config.yaml
n_layer: 12
n_experts: 128
d_expert: 96
d_shared_expert: 128
normalize_top_k: true
routed_scale: 1.0
n_groups: 8
groups_per_token: 4
init_std_router: 0.00602
norm: "rmsnorm"
beta1: 0.9
seq_len: 512
steps: 5267
dataset: "wikipedia_en"
Below are experts of layer 5 (counted from 0) of a mixture-of-experts language model. Rows are named router (the router's row for the expert), up (a neuron's input weights, with its number) and show model dimensions 0-191. Each number is 500 + 50 x the weight over its row's rms, rounded and kept within 0 to 999. Numbers have three digits each.
After each expert's rows: "mostly gets" lists some tokens that are sent to it at least half of the time; "comes after" lists some tokens at least twice as common just before its tokens as in all text. This comes from a sample of Wikipedia text that the model never trained on. Tokens count by the router's weight.

# expert 14
router:444585491542537598522391545416475496513471534464555465514513522459455503447498443447416509544549548536416469515502472527424567455473481447480484445493456560478427513598508492557568541453520428456383574540529468536456443397450547531489501526473513532466544442542507398502430477528522537553493431546458508502428520439571537438556552530430431520574566454553490430430475422547533460598495467451496486487419529556499479500539509509466398435431488443436587488555406515554494407499474564544431559444563396432528493548495436463501522513522474553499516445548523533473475591581553469579
up0:540549513547496586515511424452554567514517504504507493530478568487477464487513469465512472550575517519491506505523527510452558397491459464408447473477425537563515520519483369523484449452533653550535513431459581553506456445505605502472472541438544476403506489414520554492525481559449560502461532536515545485570478571508550613510562486437547521498437651482472437481446509540442491482599590512489532425530523470425535491530484453459496477510422656446474503559444562495510525542493504457645514482533428493532505443517396496465498547486405453451534470536525530446486505504585512389
mostly gets: "\".", ").", ".\"", " launch", ".", " station"
comes after: ".", "s", "5", "4", "7", "6"

# expert 88
router:516482426481504565530456433530544525346413469467464429534522493430511559549451499523470586569463492517517481479457463430492501623490548423454435527508510494452511519409573478518574539541576505417485559489441574560503513532591526362429519487467454481386517470427562515437568468553495521577483494527453478415508533507487490424485572513547493471434544470502522462512486485612491564494537453474560508409439586423485471504494499520536437541402474483536593539491497494543499435576623476475560533471554511405524505463523591465520515454455497583424568571484523541478478550565493507489
up0:537469513618541508581581428482474558450481491428437509566522560456487428470408458518574536499546442467537489479580543492587507509457460500431501395493446606487489515472411474497504504518549548508474503498406549544570500551497431514506495493462449515489524582449533494489545528522485466481435531632470465440523599574497522535511419585489421637487540487486451495568478535442436558606539553518431504446580569450465569440547521449503498476515451536471448463494488476569441578501429473480528451473541482447448518492458384579551485488359491503398492544498530560458503549469494533434
mostly gets: "″", "mathb", " United", " Great", " Miss", " Battle"
comes after: " the", " The", "The", " during", " Battle", " ("

# expert 79
router:469506488492489610494427475536526494568390478511525408493510544479458596484505482552481553537517494580494534531407402428536455511574535471478552470466543498403579492467602544507541520581561616462448541496494536532548589542418441378476468518431452450534536474574552566579566374555491535563494481519482468621485461395461466435514560555508493406533523497450506484474484496564583505514421446450538484462512555439540521541585513443497458447458447464465493559416548534529531510545570542561542458471553487507580545535554429435498521450450454494533554558494467468527453508510547526470
up0:504455374556558556526591466500634483504461518462530461558556622439483510491454535506495555548483478494516578508503525522507482550443519510459440436437565524545481569536346465545567466480491555500548470486479559517559490485454555486493507453565486503448445549486466503522461448480516503386474534503457498371543515472549545558488521496543540460572495622455546497483494445573459471504649516560496466484504577440529603596472498487524480500477448510415491527528536561481508435541411583593547459453580476422494539524427471539393585571528478493515489497493519496550484508369514464484
mostly gets: "North", " entire", " city", " upper", " portion", " Vice"
comes after: " the", " ", " The", "The", " (", " its"

# expert 9
router:486507491536542472574494457536449533566540484465426486446527513505476430575600481562492533553590450594498486448423480490592551535454503577524497521506474491525487582429520415546493548499473612613511490420452570573499454583570547492432454569500542400529458509427545551466535452511477505571503518536557466453524495563548518504486519526555493545463497484552451481544502527500374543533528492525470517443497594446535547438431526420540431400567558421472449518566522400510585525526562504411499477460590534476522569509534518542471557536490597529402544621544582464489457521481471511468
up0:515526492595474616558556503496500446446494475440490522599500483476388503594469575502493521477594409456503529487525515465518533489444529504496483436442496556479476509553417452516473549483518450513425444463444466542510433519471475545520480444465563551399502542386424481496530476484539428488364495579497510425487586589535437564390540503525546582432510477469509542542547554498436549483537518517425570456531545453464469544507559476477551495497406533486474463604460515465509562489471540379495433491498514441415416549469512551524441512447520445557446550444558593446438502485430598461
mostly gets: " Best", " Blue", " Social", " religious", " Communist", " Conservative"
comes after: " of", " Best", " \"", " for", "'", "|"

# expert 43
router:494451444537479520506477496434518555502463427559456539550441515525445457515472533552439481559500498575492566468525474555486550451568501400476460601549408378437455510516530477494520482448472474448554534487450537464506496483550540570448551573514486423490422580367521566522472465541484450522478499537468511558440454526422517515507553437461465541494467569518484443474486507547569382481459393512482493498547534569454513441482424459499467635482495527421493439562565425498485572511563465363532587460513416506576510388452527505443601504504434595495492451519526576514531462511453438441
up0:476562481584519511473469443465486513514455544430516503606493534453557467499473494542462557500443425500519493493520478627525491481528480525469457469592523578549547546548432390505482401491484549503547560482444468490401577574518524526482471530535554536410455573462518522446540489513484454477474535507493485557479560481494464541483580489394566584560477572435469527530454602524469460490532513455462566612660612466456515491462596486452497481533428488495507571532463549517493523488450464458520532478529480612491429535490447489565493501368464462496558545503479512471446384441629464431
mostly gets: " defeated", " Nominated", " against", " Won", " metres", " Clay"
comes after: "4", "0", "3", " |", "6", "5"

# expert 118
router:530487479508424492518538603566477456498475485554536533509478472478537563455540473524465536599494427520521509434448485594484522603478489555550443547554531471517529509423447545477564553434592521516489492354449595545493448525443473470509526527520578442485555483502571457523480418465537440559457463580460449601438482511378484476447474505551515504485508501605452510588508468430564566504439490473485492533493529404547470410535524566475474433509482445520438520392501410602609510494436540605478500498434487512563583563534538523496510543545555439461508539582453489460455476413556502438
up0:479518510565576497508605557447456534578465459567592553521422520505529566526455490501466493456558503471506522506470493479415522504448553514407468470539420567561631577519415439548523445567449545511493388468444395449493554481487459535440501490597489523480476543414475529486537548479522400433509541509467501461531463568458537608464581571487514532507503555548494564528515584426426462480459529527466499482422532497440424539471538426518517451519488470468415538557494576517537456418542518481499308446546425581546497550518460500468519520477473464452569452510503491471420565528520535556
mostly gets: " variety", " brief", " consecutive", "year", " six", " few"
comes after: " a", " ", " an", "2", " two", " his"

# expert 7
router:465483452578450466518498466496467478557490536518498589518540570464429569528511532542487532562516464475471454437577578486403463501557529423585505575501636457403506533498531518488479508488524447439426527559502540525497524573436595516559499510458471504519482526509538395543438538507539422544398453621428515540471497494503400446440489517455453440531443466531412438516483554537446466476521440465501451508515416563478575504455493501519520484492540530499572468534598389411553538559502563491543551502507529430516544467377503549558481580570482428518499533579468633441539571486466563519
up0:516471483540502432538524479549413477449484534483540539508493490505492385482468568506516540496505491423520473541588558547413486478464483477426542508572531533518541431447404331531494480470474422474619452513519514498469528534480374561523527511559512519499429556543460563459469500468511436405431507497506525585505458496518537488548540539421458499510471559545435497427485482609464497472587546396511477525442496524423576543454439454563556436467453554473464455497526567459503457437497593508473478510529479490528508473515382460503463542404592439575583590502613479558527573472543555567
mostly gets: " Candidate", " TKO", " Opponent", " $", " £", " located"
comes after: " |", " ", "1", ":", "3", "°"

# expert 22
router:504496491529487372520487480426555493548494543522529553450526456463469596516528516433430510501461464419614514581574456522402511502472476576452453509437502512459557557506562374521485446508571453546510527583494533562475505395430557454546477422556498499606526479533576460540521489531476444443553439560468555467388436453551472534538539532464480546504571440540467430411509498504529535481417457537529496546462468561506438411540440454514512548449583482536475547539499419527403463478589449485497515497525481496480480602410475521598395529516568501587603519507581469521516509486484522542
up0:490574514644430499557556398541514559467463530454535484598411535508541492526530548456460501512474481482554568532389502432484470478533491487442453478463553511539524489370390456483478470477478400507493520568486507532495496555568467489474503476401480426518542435473460505488433400487436515419367495466487532503467490489420563462507464435408482526540491522526445566552450465537487594524524557454439508499569465456371549574480501465533464428461502547477450413393489537470520525472457479504561393504486394539529477518474417498551460475431454481557599471522434519452443525517532530547
mostly gets: " how", "which", "(", " between", " GD", "UT"
comes after: "s", " (", "(", "ation", "es", "Note"

# expert 15
router:503469443504562359499542504450529560398411519417646611556478451600497485421544525472477462500450470520431536539509493567467562499487529550571556505487571569394507474577590479507545570477457406562517442445520564567533547587407460567517454502478482466491466528527542573498550483505418430473475535504508463482487534548500428439507520539491554490592399443483433564443453496470565520420502498523429511497539532490433505497455480470487506510437509592514468516483497471480508497520451486465561565462473492487524541473480402546535459501527483502429590548429590412545541538454598433534
up0:501463527536483465526564488588501521507448607468492454521532627546526440489523571427529439460584380426487466497510389527539591366535585531461513548529462601545493455463486424467528432453440548524562503419409528504484601549506453512472515415504423537460489500422411548475500468521498489483380492460415527489582515592494609509500519456457456526490463457468446541520474556491530502493516549415420497460460503422508513628468534464519560493550490491474423549566508561559527493453432524568526361496554535479499500479451436521521577510448490492521526504541493493516535543497548515552
mostly gets: " for", " with", " on", " upon", " against", " without"
comes after: " for", "ed", "ing", " with", " on", " due"

# expert 53
router:450530426521483568510465547485529472472561494547448566530566438557542560524447528540472591409442523543461523416479454653426580479458513509464470451433516449427542451437514446580585459569482458436455509506461591465517638554518454433562471515514465477484492536497488486519536525550519528559496527489498493495527541568554476516545465588477479409549484459568535410425452551534434468535503401472467485459599489544504560484516564472480554514537429555517483477552534571571558588519508514477554426440530468388499520562429465463476452492533549559478501523582564620437527445586479541496
up0:509446469473510580583564449494463463473446575427506446538467527481449501560456620497488523466519519445530470450546505503476450448549502515511423558554534542527495524466489448457514416496411430604596482632427509521452433533507498532490551431529571512503499502525463581465454482553472522469424580524579580536558500578552479539422566515459498501481553546451542507470437473495438515508545541442426596494511510412417508599394455434536531521559467593500510501489486554484417485440517404512557412497535503558390441403461550522476530532393478527474568566492553577449437484500518490522
mostly gets: " States", " English", " British", " France", " French", " German"
comes after: " |", " United", " was", ",", " in", " the"

# expert 16
router:543530544461524567498501433555533406488538544547495535495540535557523374573456437569504512531484465556489560531438438506583532512494513495453533426484558467586405386510445490404464540534465632497522524515568483563477388480495440431570501470544451567484493501530448473501531440475478551527467435447511487423489494417484507485457545497569563481466456526506558409532466460582594498518523577457503545521439509465434494463464482477455400469474421505490460592528503541618458610449537458469496557485571433558471526559483455427374501430531486500555557508464510465444498602516520430471
up0:526484478589442429515560570479560487590522533495520476539531532472508463619415495469518588524486416482551478571506471454477476475536516611414454501473471492536612496451424403540594428414554454566438488521508532482503512478520488575420521428486523512391511499407411453438497445571533504501458549522442451486578542528474568540506510431477507528475543575572449512520418465461378518514477515502437543441581504524497527538465506551442483465480520574514402436538410596523500484462509498498529437472512476461407467468544499428525537596432512573468474479586457497481556585445481560437
mostly gets: "Pre", "aged", "Con", "===", " early", "Early"
comes after: "–", " ", "-", " \"", "\n", "1"

# expert 50
router:481489496541576487481423421419604539401465567596536541458433414548492482444492504467517480454462475516503457530599528506586493469473414534538517531518585502523542548467576488556513502543543493458495522538509430540477530442557486608545488515500397487460565430455508443410496543446490460444494452442511472515472423479511506453589510513420576542527441457409541520451456408544487385540547436530467433520456574519410458421458507460485539533403464565493521488490411526523477459472595534443426547471543496515533485508453495489572460439518491555648550487527548540468521569554425408499
up0:485490632667472506568546501467498524467453497545535442532518600499504399543389544410519541481531494485453560478427520415522528491500445492518440433523505532512479510506404413463391416505508446456560526544446527472475450503473441539469535532531621591501498579457486447466518463459506444462440540505452489525467472475414534499487500437572531491523460593460406533407591548522481532501531530445445480516465547514427580535517536565479489412386480531567461501485452567533448440450474529514511427517506481499551538434546461471524557592422412487543535485440413504562446530487483470446
mostly gets: "\".", ".\"", "featuring", " via", "(\\", "with"
comes after: " (", "\"", ",", " by", " as", "ed"

# expert 73
router:487504462493453459531497608475512417510448430633429563419565417513463479593492472499465560495626404517506491526447556498542516512538513499533467497442519457541528431575441475448429520408488406486540484436454454436443504431556569500467547515525464473450512529467505406510454463544528405585460476511527534469533529560430438541434484486533516456614472531573418465477629589495533507465477574419481540525452513547522526462420476518389430525431512487541458514516485468550488482499539518408461559500535444565472435527470532483393538542534472517515489557460443534564461576448445445446
up0:542489495507577456487573508462546497518469500483497521577385528449531472523456564559479550468564485433531467493473439530452466389470484507487405518449493541558512555530478388490478512530488477487589558458471544549501505477586449575473494417441548498469409574420428513481462446549464465466351553410518537530578564574530549529491517489533489489475423556535449459442550551547452456490551538425404433408549593501384544570503598503463446454611461543460481542566547524471481423457469491520504519470556406489525514427568481520506505520414480445549476513500512470503444556396547477447
mostly gets: " km", " pm", " ft", " sq", " kg", " lb"
comes after: " ", "0", "/", "5", "1", "3"

# expert 58
router:561538438591503500478429473473625514545467516437526463511509458504579500551515561490472510541453490547438523472496492525430498542475528457491593488538527450526465437521450448452547547523397519470444464506599380513561528581403455517451540458498394469504512569571501396565602460474525501520576471502438475536535437491580464436447543578554466500426451430492483487470523545551505423523535503482471580499458569554497524509458532397551574426487502405560416521484506466504509546486485620523424537463532586431532485526493421502421480519550469467434506437529438453418538617553479457464
up0:501477482612523484576548432525503487511422438388571511520513524463480437452410598441495548485446532423567531547456517477679560460473512513393558445479549501482518604481458404502580476475474492532467544509466552476506441609514551480513450492544542543451475460497445487509585455488497512477479487541532527485531501437470546510518483501520568564480478508527476524495481520486481558490574690456517542521505442487504450441444511516554521499552452577558350521407453533497476526444459512528501388496541421519468477511472425524507598537405479445476504487515493554462562570456450467421
mostly gets: " power", "ization", "ification", "mission", "ulation", " Cinematography"
comes after: " ", "|", " |", ";", " October", " November"